python train.py --num_hidden_layers=12 --hidden_size=448 --n_experts=32 --experts_per_token=2 --d_expert=224 --d_shared_expert=0 --hidden_act="swiglu" --moe_layers=[2, 3, 4, 5, 6, 7, 8, 9, 10, 11] --router_score="softmax" --normalize_top_k=true --routed_scale=1.41 --balance_loss=0.00223 --balance_bias=false --router_z_loss=0.0001 --router_noise=0.1 --init_std_router=0.0139 --lr_router=0.000711 --num_attention_heads=7 --num_key_value_heads=1 --head_dim=64 --vocab_size=36089 --norm="rmsnorm" --norm_place="pre" --norm_eps=1e-05 --positions="rope" --rope_theta=10000.0 --rope_fraction=1.0 --qk_norm=true --attn_scale=0.125 --tie_word_embeddings=false --parallel_block=false --init="uniform" --init_std_qkv=0.0271 --init_std_o=0.00553 --init_std_up=0.0271 --init_std_down=0.00336 --optimizer="muon" --learning_rate=0.00636 --lr_mult_down=1.5 --beta1=0.93 --lr_head=0.0108 --max_grad_norm=1.0 --warmup_steps=50 --schedule="wsd" --decay_fraction=1.0 --decay_shape="linear" --final_lr_fraction=0.0 --batch_tokens=131072 --max_seq_len=1024 --doc_mask=true --train_tokens=1044000000 --max_steps=7966 --dataset="wikipedia_en"
Below are experts of layer 4 (counted from 0) of a mixture-of-experts language model. Rows are named router (the router's row for the expert), gate (a neuron's input weights, with its number), up (a neuron's input weights, with its number) and show model dimensions 112-167. Each number is 128 + 32 x the weight over its row's rms, rounded and kept within 0 to 255.
After each expert's rows: a language model's description of what the expert responds to; "mostly gets" lists some tokens that are sent to it at least half of the time. This comes from a sample of Wikipedia text that the model never trained on.

# expert 2
router [130 115 122 115 140 117  86 113 131 155  72 175 133 137 151 181 134 117 138 170 190 113 155 119 122  97 205 132 107 143  79 135 127 133 142  96 148 174 170  81 106 117 197 158 135 159 181 125 123 104 120  94 140 134 119  87]
gate0 [114 169 138 106  93 121  62 138 143 169 115 133 181 184 183 122  99 150 150  69 165 115 139 135  73 127 138 139  93  72  39  87  76 140 111 125  67 148 191  82 155 168 171 102 170 144  55  54 136 151 101 138  95 144  81 130]
up0 [176 153  86  80 165  95 125 164 127 136 111 151 179 114 134 163 156  96 156 103 122 149 111  76 120 110 144 169 118 157 162  90 129 110 136  72  92 125 165 151 141 162 147 140 106 153  67 121 138 151 117 141 112 130 151  80]
gate1 [119 101 162  53 165  70  78 121 111  82 141 148 141 117 144 122  92 146 132 167 120 112  82 156 183 101 146 155 185 138 111 180  89 145 152 111 110  95 159  38 125 136 183 132 108 116  87 147  90 132 127  93 156  73 110  96]
up1 [106 134 112 139 150 122 172 158 127  91 128 135 114 186 161 157 129 118 195 184 134 112 130 135 139 155 136 101  94 169 129 164 140 153 183 199 105  99 132 118 151 187 121 145 136 126  97 103 172 105 165 116  71 163 140  59]
gate2 [161 120 113 115 124  70 148 114 146 136 163 122 126 132 153 130 171 117 202 159 154 150 127 142 138 123 129 158 140  72 121  89 107  93 115 139 155 149 130 139  66 154 181 102  51 131 125 172  72 139 111 208 123 127 144 139]
up2 [ 79 173 176  93 133 192 165 141 154 118 135 138 151 103 149 148 139 143 158 168  96 162 123 132 124 105 132  93 103 166 117  87 145  93 123 117 123 126 130 143 157  65  20  75 144 117 129 152 227 144  74 109  92 119  95 189]
gate3 [ 96 122 140 160 197 102 170 125 132  81  85 157 177 161 172  80 138 180 161 165 139 109 136 149 117 184  91 173 136 132 177 124 147 115 150  84 188 171 191 134 162 150 129 112 122 120 112  94 113 118  65 117 121 132 151  72]
up3 [115  63 135 136 143  84 154 124 133 116  99 110 142 148 182 148 158 183  75 171 200 112 111 110 175 139 103 133  77 115 145 149  90 134 186 197 137 133 145 104 189 106  90 108 154 155 203 163 145  85  64 116 126 161 115 157]
gate4 [138 154 168 112 119  97 106 159 102 112 126 135 115 146 108 120  96  93 137 167 100  60  97 143 155 139 121 113 139 138  92 205 147 171 143  83  98 107  80 180 131  77 217 164 164 124 137 149 106 146 110 149 123 191 112  84]
up4 [147 159 129  76 113 142 117  96  98 128 160  96 109 112  98 112  98 121  65 120 135  50 169 118 123  89 112 111 124 123 122 121 123 162 100  77 139 134 141  97 107 112  96 105  88 207  97  97 120 119  96 172 116 135 124 121]
gate5 [161 181 139 160  64  84 101 156  96  89  96 185 209  90 141  91  96 144  85 131 130  99  82  98 116 105 164 109 166 126 178 100 167 153 103  96 144 132 152 195  84  98 127 165 123 141 102  93 127  81 117  86 128  74 132 103]
up5 [ 73 149 141  99 119  82 154 132 159 139 121 159  76 123 107  86 133 124 121 129  94 128 128 127 155 152 120  98  79 109 107 120  57  75 104 125 121 120 145 134 165  66 119  79 105 109 108  94 136 153 176 134 140 104 118  69]
What it handles: Colons after infobox field names, == heading markers, slashes and coordinate symbols, e.g. Height:, ==Career==, 41°39′.
mostly gets: "|---|---|---|---|", "|---|---|---|---|---|---|", " Coordinates", " =", " Phylum", " Clade"

# expert 0
router [149 102 112 117 110 150 102 112 148 171 141 130  88  81 121  89 100 126 112  74 108 129 139 136 126 117 169 139 100  99 101 121 124 124 161 185  99 175 147  75 147 149 161 122 155 202 129 115 125 120 165 101 145  84  61  83]
gate0 [122 149  59  89 142 147 149 122  86 129 155 153 113 111 120 122 127 166 151  91  98 147 117 127 166 152 145  85 102  57 120 118 137  89 153 132 132 182 154 199 117  98 141 119 160 123 106 130 107 121 143 139 169  91  85 176]
up0 [156 139 107 170 195 121 108 115 131 144  93 102  95 116 163 112 116 136 122 160 191  79 130 196  51  36 102 153 190 114 158 173  92 102 177 164 103 123 106 107 106 150 187 124 142 159 160  94 115 127 180 119 116 118 136 108]
gate1 [188 166  82 131 158 137 105 173 176 135 158 136  62 176 118 110 112 180 151 103 171 133 121 109  84  80 174  98 142 192  70  88  76 131 108 184 143 209  78 131  98  99  90 168 130 122 107  76 116 131 172 137 115 109 111 138]
up1 [ 82 152  76  67 117 139 158 100 116 132 145  43 131 108 138 126 128 108 153 138 150  99 142 120 106 140 160 137 112  61 166 114 158 120 171 151 131 187 106 138 120 161 124 103  94  48 108 146 128 157 174 156 121 122  92 134]
gate2 [143 117 153 132 146  98 106 114 153 136 110  41 124 168 117 124 144 135  93 113 157 190 148  85 117 179 169 126 123 150 181 138 134 146 108 142 192 156 186  42 124 169 107 123 131 132  95 128 109 146 180  99 102 160  79 101]
up2 [ 96 148  86 116 104 157 173  64 121 116 194 167 122 147  80 142 147 116 108 152 134 142 135 136 184 110 190  84  55 181  72 140 184 131 126 122 136 173 109 148 151 136 163 135  46  38 131 130  94 112 145 126 144  91  29 167]
gate3 [119 143  74  90 157 134  77  92 150  93 137 104  93 127  74 146 150 129  91  48 152 153 102  70 104 204 119 145 105 132 121 103  83 110 173 187  97 149 131 152 154 141 112 137 108 182 101 165 107 153 123 156 126 134  89 163]
up3 [111  87 112 150 141 140 158 107 128 195 180  70 150 150 170  93 164 181 162 108 131 123 110 105 153  89 157 145 168  73 148 161 113 131 125 121 141  92  86 144 157 155 131 141 144 129 160 108 179 100 140 112 134 117  96 112]
gate4 [135 184 139 178 110  99 127 159 137 122 122 132 170  94 173 130 171 162 164  84 102 165 133 106 112 216  90 148 149 118 146 138 119 178 141 197 131 144 156 149 108 109 149 122 103 134  80 129 111 176 159 167 116 114 188 157]
up4 [130 119 225 134  77 138 133 102 150 141 162 132 156 144 166 136 138 121 131 187 136  99 100 174 146 112 163 133  94  87  76 113 151 198 108 110  58 102 124 124 122 134 167 148 166 111 150 139 132 111 116 121 165 127  76  52]
gate5 [144 120 106  92 159 144  85  72 129 137 165 162 138  63  98  98  75 109 129 178  95 121 123 146 166 148 108 153 110 124 118 125 133 162 125 135 123 103 115  64 139  89 129 146 111 137  50 110 103 140 141  98 123 154 142  99]
up5 [111 111  82 141  81 137 194 125 108  95 138 109 127 101 116 100 188 168 150  84  67 115 149  65 152 133 118 145 179 107 130 119 135  75 119 228  84 129 131 173 128 129 133  93  63 192 140 176 168  90  94 138  83 153 174 171]
What it handles: Head nouns naming institutions, teams or places, often ending a proper name, such as University, School, club, Cup, League, station.
mostly gets: " University", " team", " School", " club", " station", " school"

# expert 26
router [128  88 108 137 158 137 153 115 155 119 133 152  84 115 133  94 127 143 103  87  92 135 114 190  95  75 181  76 115 114 149 101  99 143  89 152  83 115 134  86 117 164 195 120 136 133 219 157 128  97 115  97 141 122 112 141]
gate0 [ 68 194  81 115 147 166 130 155 127  78 148 124 143 184 179 153  97 121 138  89 111 179 131 102  98 125 125 118 165  97 111 135  80 181  56 126 132 121 164 130 193 140 109 125  95 153 106 132 104 106 150 126 136 115 128 122]
up0 [128 206  87 108 137 136 183  93 164 161 167 119 113  75 141 133 120 130  93  92 149 133 137 112 163 102 172 129 103 195  99 162 201 136 122 126  94 118 129 115 145 169  78 127  98 105 107 126 152 115 159 115 128 192 145 164]
gate1 [172 148 122 162 192  91 106 108 110 185 147  93 170 107  87  93 103 169 114 122  75  78 171 163 180 143 143 134  76 157  91 103 137 137 100 115 149 167  92 133  89 121 113 193 156 166 142 149 117 111 164 178 144 115 161 165]
up1 [112 152  94  93 124 151 129 122 153  94 155 132 151  88 177 120 117 104 103 170 131 168 150 137  84  84 158 139 175 132  60  87 124 173 128 144 144 168 106 125  79 179 166 114 137 162 139 158 154  94 117 116 168 119  97 163]
gate2 [108 113 117 143  94 137 133 132 224 131 118 162 133 154  79 122 114 111 134 106 139 143 158 173 144 103 165 118  86 112 131  98 127  62  90 105 111 136  70 172 160 102 111 150 108 113 145 142 142 120 186  93 151  80 152 185]
up2 [ 76  93 146 146 170 144 157 103 189 148 117 181 101 140 145 178 146 136 118  88 157 107 125 194  97 169 129 144 137 196  85  97  44  97 190 112 130 125 136 111 104 133 123 126 121 118 154 163 148 183  81 154 122  80 142 126]
gate3 [ 93 141  84 145 131 134 142 123 146  78 134 120 176 140 113 113 124 107 139  69 123  74  95  90 177  87 136 145  97 169  89 125  77 116 162 113 137 102 112  96  95 140  90 128 119  92 137 137  99 113 106 155 130 132  77 117]
up3 [108 117 119 161 144 104 108 164  49 154 164 140  94 109 176 143 116 123 174 132 113  47 129 127 112 127 100 161 152 129 154 136 103 132  94 138 169 121 132 136  81 152 119 113 115 138 123 149  92  82 157 153 161 148 117 101]
gate4 [ 72 113 126 121 171 162 157 163  96  77 134 141 136 133 162 162  99  89 118 145 171 146 128 137  82 147  91  81 143  95  92 148  81  74 127 148 192 148 119 145 104 177 147 102 147 167 194 124  47 125 153  81 183 146 125  98]
up4 [133 143 171 123 120 107 164 170 115  98  88 164 151 131 131 120 109 166  73 179 143 139 126  81  78 138 189 128  88 137 136 172 147 147 121 108 171  99 117 128 163 122 163 126 138  48 171 123 125 105 130 112 171 133 141 145]
gate5 [149 165 128 167 134 124 155  80 106 159  77 154 128 105 138 133  70 120  97 139  70 143  62 151  65 104 185 117 151 124 108 131 120 126  83 138 137 140 111 132 201  71 144 106 159 135  80 119 135 160 123 136 160 124 104 125]
up5 [138 102 112 106  91 102 111 166 139 125  57 181  68  67 141 125 133 161 191 167 144  90 123 136 111 100  95 184  90 138 127 173 102 137 100  74 185 113 127 104  96  85 135 176 108 181 170 131 164 136 186 163  94 155 145  95]
What it handles: Adjectives, numbers and compound first parts after a, the or an, often before a hyphen, e.g. well-preserved, one, light-sport.
mostly gets: " well", " one", " long", " non", " land", " large"

# expert 6
router [115 126  77 104 164 109 122 117 130 129 106 156 102 135 134 146  98  67 133  86  86 146 137 147 111 107  96 107 115  70  78  34 109 109 151 146 131 121 193  80 118 133 104 120 169 173 120 105 118 122 185  88 162  62 120 142]
gate0 [172 123 153 154  94 161  94 169 196 140 162  98 152 170  95 111  87  91  95 145 137 150  77 123 179 120 130  85 148 162 167  96 150  91 117  84 114 153 145  80 114 114 138 150  91 144 171 191  80 205 120  94 153 156 162 134]
up0 [110  84 103 101 140 109 103  81 192  81  56 103 142 152 122  92 126 150 122 105 102  59  90 102  96 127  87  69 140 117 133  96 138 118 103 135  66 128  94 105 138  65  85 132 116 145 184  79 146 154 160 138 145  83 139 168]
gate1 [140 135 131 128 123 136 170 107 111 173 145 144  91 105 111 101 134 150 187 116 121 103 136  62  90 142 108 118 131 146  83  73  80 120 146 139 102 124 104 168 115  99 134 167 101 139 181 131 139 105 120 148 168 143 123 150]
up1 [131 109 120 107 121 107 152 112 127 156 110 201 155 146 142 134 132 135  95 126 115 164  91  99 153 138 110 147 101 136 156 153  60 136  74 105 153 167 146 157 113 131 145 145 161  78 113  92 167 115 115 120 166 190 111 176]
gate2 [150 158 138 156  74 114 137 178 154 150 114  53 115 174 102 151  85 152 157 124 110 114  97  91  95 121 106  80 102 170 107  92 138 113 101 108 153 155 125 124 117 121  82 116  88 156 132 189 155 185 145  96 114  96 133 138]
up2 [170  66 175  70 148 167 144 143 108 163 166 162  96 118 102 112 139  66 130 167 154 115 155 137 132 131  63 118 174 113 150  92  82  91 141 111 126 191 123 175  61  98 148 168 157 121 149 162 151 172  98 149  78 150 116 192]
gate3 [160 137 147 138 161 138 114  70 115 156  75 161  97 117  69 154 125  97 129 171 124 149 101 105  86 132 103 129 138  77 142  74  97 137 131 142 111 138 182  99 148 123 157 136 176 115 118  49  71 124 100 123 140 119 123 100]
up3 [125 135 144 174 131 108  97 116 135 129  79 143 137 104  71 158  82 181 144 143 115 122 135 170 149 133 140 113 108  91 185 160 104 124 116 142 123 156  98 139 147 124 160 190 149 143 125  75 121  96 143 163 128 108 110  85]
gate4 [105 116 155 138 175 111 132 152 133 180  99 115 155  91 191 105 110 148 121 180 122 120 103 148 112 139 162 160 131 104 139 100 114  67 170  78 120 170 150  86 122 120 193  65 168 145  50 100 146 103 140 130 109 145 181 143]
up4 [136  98 113 105 156 143 149 124 178 220 114 134 107 110 148 181  86  87  94 119 136 166  93 189 132 127 104  62 126 116 115 210 115  78 156 148 147 152  86  90  80 138 100  54 150 117  96 140  93 105 100 110 160 174 175 132]
gate5 [108  95 143 126  87  96 101 136  95 152 138 152  80 103 123  95  83 162 106 111 131 135 173 114 112 105 117 104  73 119 107 192 124 168 170 115 101 121 151 122  96 149 130  94 181 142  87 121 182  32  88 117 148 126  80 150]
up5 [145 205 150 113  90 125 130 141  64 191  91 138 126 143 156  93  81 124 124 129 105 115 141 114 134 125 160 130 158 137 100  36 181 147 110 103 146  56 113 155 199 113 106 123  85 122 109 133 123 106 125 123 152  91 213 145]
What it handles: Short word pieces inside non-English names and words, often the first or second piece, such as El, de, Al, and Nă-d-ab.
mostly gets: " El", " Sp", " Ar", " Le", " En", " De"

# expert 13
router [102 107  80 117 152 136 124 108 158 131 132 125 105 106  50  82  89 157 117  67 126 144 122 116  84 104 143 104 104  70  75 103 128  99 161 173  72 127 109 106 129 179 171 156 170 157 193 175  89  85 168  66 166  88  74  63]
gate0 [127 166 160  75 160 120 158  58 112 112 111 135  63 115 150 124  61 100 102 138 122 107 189 117 101 191  87 146 112 110  98 106 108 173 159 142 138  98 135 175 137 112  95 140 162 121 104  90 167 111 113  80 156  89 173 123]
up0 [113 102 155 111 102 127  97 146 150 202 182 123 118 153 133 153 140 110 128 126 136 142 162 126 144 155 144 123 138 149 181  79 162 149  94 119 115 142 101 122 159 107 162 142 177 151  93 118 121 159 100 194 151 153 160  85]
gate1 [104  93 152  96 206 203 122 160  88 153  93 124 142 126 178 138 148  86 100 112  81 151 117 146 114 136  97 157 156 149 123 173  96  86 115  77 169 142  51 127 118 164 117 135  76 116 151 144 152  97 106 119 102 108 145 159]
up1 [154 129 121 144  97 147 175 190  98 102  42 189  74 134 132 169 145  78  76  60 145 207  78  77 119 137 132 115  88 209 145 134 107 204 156 198 108 118 148 135  97 155 109  99  84 127 108 143  94  93 155 115 125 129 168  82]
gate2 [127 104 161  60 163 179 121  81 168 127 163 145 146 184 105 107 142 161 134 117 171 114 117 121 147  62 103  68 136  85 123 132 103 145 171  92 177 137 156 136  97 151 158 137 173 137 164  67  96 104 159 168 175 159 130 110]
up2 [183 163  96 155 152  93 159 120  67 142 109  49 133 160 145 151  88  97 110 143 115 119 178 104 156 124 132 133 133 111  61 115 150  99 129 122 155 132 171 215  96  94 152 112 183 213 130 120 170 138 159 144 161 179  97  89]
gate3 [136 135 155 163 192 118 112  70 133 137  77 144 120  71  88 151  82  84 153 106 113 156 107 116 134 113  79 140 167 105 161 140 147 105 116 139 122 119 120 136 120 157 101  90 164 163 126  73 127 102 172 121 112 181 153 116]
up3 [117  76 143  71 160  93 163 125 145 108 127 141 170 156 111 154 134  91 109 144 112 136 161 122 140  83 143 114 162 179  70  49 195 149  85 136  37 107  87 107 118 109 105 102 127 102 128 128 129 157 151 106 119 171  83 147]
gate4 [110  98 115 135  82 155 110 106 120 119 145  98  74 128 126 162 135 120 119 140 177 152 150 149 159 193  94  93 148  99  82 161 135 131 170 174  80 111  99  83 120  70 173 115 121 130 164 112 111 119  85 179  57  51  83 152]
up4 [181  99 133 116 154 114 123 106 127 137 125 145 150 126 153 116  92 156 164 165 145 114 155 111  91 106 141 178  77 124 189 150 123  97 141 125 141 147  95 148 133 171 101 137 105  70 162 168 155 134  81  98 116 148 144 171]
gate5 [114 112 134 154 135 144 125 111 137 109 168 108 142 141 122  97 114 129 118  77 185 105 173 106 208 108 123 101 126 151  83  85  85  96 117 129 133 178 145 124  67 125 122 126  50 103 100 105 110 136 126 114 135  98 107 148]
up5 [140 149 114 156 112 129  80 116 166 116 139 130  88 128 118 123 106 144 141 180 173 137 160 162 148 118 149 153  74 140 145 115 189 157 115 151 108 139 116 184 170 113 151  85 109 100 135 101 166 116 135 112  81 123 148 107]
What it handles: Single capital letters and starts of acronyms or proper names, often after an opening parenthesis, table bar or "the": ESPN, IETF, G.
mostly gets: " L", " M", "B", " C", "S", "M"

# expert 11
router [ 93  85 102 103 134 208 170 131 139 150 113 145 132 140 139 143 133 135  35 118  73 112  87 142  44  84 127 104  97  79  78 124 127 119 148 112 140 161  94 131  90 142 146  76 137 125 140 156 102 107 131 112 141  63  97 109]
gate0 [138 107 145 120 111 155 123 161 212 173 137 137  63 144 119 127 112 124 134 160 148 124 106 149 144 138 160  86  99 134 102 104 146 125 110 119 164  71  68 166 114  79 118 127 121  72 125 161 143 146 124 129 131 149 136 108]
up0 [119 166 166 106 126 101 127 129 160 126  71 125 133 142  54 154 204 150 105  94  70 143 104 166 101 185 118 154 136 120  99  90 114 119 139  62 124 139 132 101 175  90  97 174 131 192 176  78 147 139  99 226 152 136 162 134]
gate1 [117 160 128 108 110 141 162  90 134 153 185 132 129 152  88 130  73 118 127 174 133 108  70 124 185 125 154 186 136 102 134 135 122 138 164 116  42 145 132  89 121 163 111 165 156  75  79  95 139 133 153 106 142 159 133 109]
up1 [146 106 137 114 121  94 149 135  63 134 129  82 104 130 114 158 137 141 131  61  70 111 158 146  96 222 129  98 143 133 145  90 105 113 123  77 188 146 199 129 169  82  84 109  70 118 161  97 118 130  95 127 180 133 118 155]
gate2 [101  90 124 168 127 192 159  80 108 119 102 176 130 138  87 158 112 137  45 136  95  85 137 177  93 118 100 151 148 123  88 134 153 134 117  98 183 129 146 108 119 130 123 181 142 151 111 123 123 170 138 114 118 164  83 124]
up2 [151 154 147 140 116 111 151 133 205 119 109 138 136 123 165 195 104  72  92 132 102  61 145 130 101 101  39 150 155 120 161  98 134 157  84 102  92  88 140 106  91 103 150  93 152  87 115  94 110 110 118 100 141 120  56 131]
gate3 [167 131 124  68 147 112 110  87 115 120 116 169 119 149 106 102 165 158 129 144 153 165 128 134  65 111 155 122 165  85  85  78  75  73 114 114 160 163  53 131 136 199  91 158 133 134 141 215  86 129 153 137 163  91 134 126]
up3 [ 97 106 117 103 104 176 149  95 116 136 138  93 122 121 148 197 157  70  94 158 147 122 107 183 137 182 137  92 135 159 164  82 119  97 137  51 136 117 126 128 151  96 100  64  88 164 138 108 115 178  69  63 120 108  88 159]
gate4 [156 122 120 181  83  80 150  97 171 136 134 152 118 146  88 152 140  64 180 128 137 135 158 113 120 153 108 135 112 159 125 141 155 127 142 110 109 173 135 183 113 101 124 137 182 142 142  70 127 162 123 192 182 130 104  78]
up4 [106 165 141 123 105 156 126  86 122 174 100  87  86 116 184 115 132 168 142 106 181 142 129  55 118 115 141  95 129 114 113 136 170 153 167 131 125 186 122 199  96 105 101 154 160 157 131  99 144  68 136 114 124 102 146 116]
gate5 [ 85  91  92 109 179 142 173 163 190 232 110 187 145 171  83 164  95 181 140 125 143  93 156 177 152 100 151 110 234  96 101 101 116 118 135 111 170 168 124 162 131 116 109 107 176 103 116 104 159 119 132  98 164  69 120  84]
up5 [146 143  54 150 109 134 141 135 167 126  96 145 193  81 131 122  70 183  83 144  96 113 201  88 128 130 157 141  81 112 115 182 134 161 137 124  66 140 117 163  72 161  70 179 179  76 198 132 156 212 137 107 127  68 151  94]
What it handles: The word of after a noun, and abstract nouns or suffixes like -ation, -ical, -ing in expository prose, e.g. spectrum of, application, political.
mostly gets: " other", " political", "ization", "ation", " construction", " development"

# expert 23
router [103 108  82 163 129 151  99 101 176 142 120 156 138 147 138 124 116 133 113 120 140 158 123 162  65  99 138 110  94 110 152 130 142 101 127 130  87 155  89 113 136 146 174 140 133 136 142 167 121  67 133 104 176 120  75  88]
gate0 [ 92 109 127 169 167 101 153 106 172 110 116 115 101  92 124 152 162 139 105 110  95 125 125 129  94 133 149 104 140 108 120 109 149  88 121 101 160  89  93  96 162 170 175  63 146 140 122 138 119 133 119 122 134  90 111  51]
up0 [127  91 131 151 129 115  89 141 150 155 142  94 110 151 200  88 180 170  93 148 115 183 123 130 126 117 114 105 185 131 132 188 196 128 145 107 178 155 115  74 186 161 125 117 108 134 168  93 157  87 134  89 143 114 130 153]
gate1 [152 131  94  60  78 160 116 184 148 174 102 114  96  72 139 172 115 102 113 101 131 178 125 168  92 110 145 142  74 135 110 101 118 106 134 141 116 145 176 153 141  88 153  99 133 143 151 113 106 184  62  48 154  53  79 227]
up1 [128 183 159 108 106 163  65  85 155 114 146 133 198 163  93 210 170  99 125 146  62 161 104  93  85 132 153 120  78 172 111 164  93  86 109 148 106 162 149  97 169  97 124 146 120  92 129 152 156  82 166 119 106 111 185 220]
gate2 [196 120 105 148 130 160  80 108 145 134  54 121 141 102 175  94 185 132 121 119 140 161 101  79 150  71 106 206 157 159 124  89 117 187 115 114  90 234 158 147  98  92 102 147 132 173 101  96 130  91 133 154 132 144  72 168]
up2 [154 133 172  84 154 100 151 129  88 103 132 110  89 169 115 140  88 113 150 130 142 163 136 149 150  20 118  97 109 124  81 109 113  59 164 125 180  77 140 172 108 133 152 104 110 150 151 105  97  89  89 131 140  86 183 182]
gate3 [189 149  80 152 163 111  52 127 102 141 127 147 101 123  93 116 107 141 152  92 147  97 127 169  49  76 107 154 102 160 161  71 123 145 155 113  83 152 129 137 143 113 132 125 125 122 133 137 124 122  82  71 108  96 156 136]
up3 [155 137 135  67  82 126 131  81 110 138 101 128 141 109 167  84 181  86 111 184 132 130 202 145 127 108 137 122 149 146 130 158 165 141  68 136  87  87 142 102 166 167 182 125 152 176 162 153 129 145 119 120 143 183 147 106]
gate4 [177 103 140 126  93 126 150 134 166 102 114 107 125 162 156 116 134 157  93  90 102  61 129 144 226  82  80 165 159 156  95  77 177  77  93 132 104  56 141 128 134 143 154 123 144  86  81 104 176 121 132  65 165  90  93 135]
up4 [154 109 129  83 127  95  89  91 115 115 174 161 108 144 104 190 119  64 127 138 113  99 174 175 167  88 121 128 144 115 129  74 147  75 132 115 156 107 170 161 144 121 165 154 144 168 183 106 152 145 118 129  94 116 132 194]
gate5 [150  84 104 134 134 107 126 112 197 145 157 157 170 103  82 129 172 167 124 126 120  92 116 177 145 138 161  89 100  90 138 131 168 152  75 144 136 124 107 138 142  91  85 201 132  93 136 174 151 152 139  89  89  76 119  75]
up5 [134  47 138 175 109 108 152 147 144 129 161  67 156 153 144  84 172 128 165 106 123  96 158  78 140 137 175  93 149 159 148 149 123 140 114 104 120 113 175 164 146  88 136 161 141 153 148 140  97 136 106 132 104 156 182 190]
What it handles: Four-digit years after months or in parentheses, plus words like time, years, ago, e.g. In May 1886, (2006).
mostly gets: " time", " years", " 2013", " 2012", " 2018", " 2020"

# expert 8
router [134 114 116 123 127 173 175  68 117 163 174 134 110 108 105 142 128 124 162 138  85 140 136 100 152 153 140 102 122  56 139  98 120  90 103 140  59 126 108 138  86 144 104 202 178 139 105 132  64 179 105  84 106  96  43  58]
gate0 [ 93 110  79  84 101 156 122  82 135 114  65 138  84 111 114 173 133 150 101 128 118 134 175 120 121 166  81 158 139  90 139 179 180  82 162 167 146 135 123  89 120  95 175 132 110 137  87 103 124 107 132 176 150 135 105  95]
up0 [128 163 115 143 141 144  90 151 155 140 128 170 133 150 113  81  93  86 129 129 164 170  90 150  77 142  96 119 112 144 123 147 144  86 106 107 106 159 117 132 133 129 110 104 177 127 140 150 100  77  87  91 132 219 124  88]
gate1 [121 138 121 106 115 151 159 119 161 145 179 144 110 116 153 130 133 132  86 118  82 138 173 123  76 126 144 170 151 119 147  89  81 135 121 134 103 112 117 201 165  76 128 114 136 141  94 125  98 155  92 131  77 107  92  66]
up1 [153  89  97 128  81 122 146 129 106 161 142 105 159 121 193 181  80 133 159 203 140 152  74 103 175  87 155 176 119 138 159 140 133 136  92 127 152 127 114 186 151 184 173 119 120 103 114  95 133 125 135 127 121 180 192  97]
gate2 [122 129 150 176 139 107 151 127 173 145  87 104 107 118 135  99 131  83 112 119 180 159 203 110 132 115 149 137  89 198 155  99 154 121 118 129  98 180 191 177 112 108 140 143 106 131  89 144  69 163 148 112 102 103  73 156]
up2 [ 98 130  70 104  99 134 160 157 153 136  79 153 158 103 126 122 150 132 176  84 152 156 117 104 138  74  79 161 125 138 138 128  85 125 146 108  76 131  99 123 130  94 187 105  68  68 119  91 119 203 112 127 125 178 124 125]
gate3 [122 165 165 145 120 180 117 104 139 144 167 136  99 124 156 104 128 114 151 168 126 144 102 177 119 179  94 113 158  57 185 143 147 133  76  92 129 103 148 120 149 171  90  89 123 202 101  95  94 192 108 163 148 149  89  91]
up3 [120 135 143 126 137 102 109 162 132 170 183 102 189 185 186 136 152 142 106  94 164 108 165 136 139 154 159 128  69  83 157 174 170  91  94 142  95 118 137 118 141 112 117 119 111 116 132  93 102  58  91  99 106 129  92  34]
gate4 [136  90 105 102 117 151  92 135 144 123 136 100 187 147 131 133 130 125 141 132 115 144 118 174 110 116 123 140 157 133 186  46 109 134  68 151 109  83 137 184  76  77 127 115 110 135 104  64 149 179 179 129 135  75 100 130]
up4 [170 134 176  83 139 123 126 109 146 135 155 161 167 141  88 109  63 122 145 150 150 132 111 117 132 131 138 143 108 159 193 121  95 115 113 163 128 145 122 110 130  92 128 122 162 136  99 145  65  86 154 157 118 111 139 151]
gate5 [130 115  99 144 108 165 181  69 191 178 134 155 102 142 113 132 100 196 141 159  77 120 137  58 121 169 172 130 104 107 116  77 170 138 130 187 107 151 130 134 133 137  85 136 199 154  86  81 113 140 107 136  78 107 122 151]
up5 [118 136 157 192 152 163  99 176 106 201 146 123  92  91 134 166 159 149 118 177 104 155 179 152 129 123  72  69 170  81 112 128 195 154 128 117  74  93 148 148  93 133 139 157 128 112 130  89 175 149 119 128 116 126 110 110]
What it handles: Short consonant-heavy pieces inside rare or split words, plus broken non-Latin bytes, e.g. dis-ob-eyed, Pre-ak-ness, St-agg.
mostly gets: "cl", " l", " ren", " t", "urn", "ron"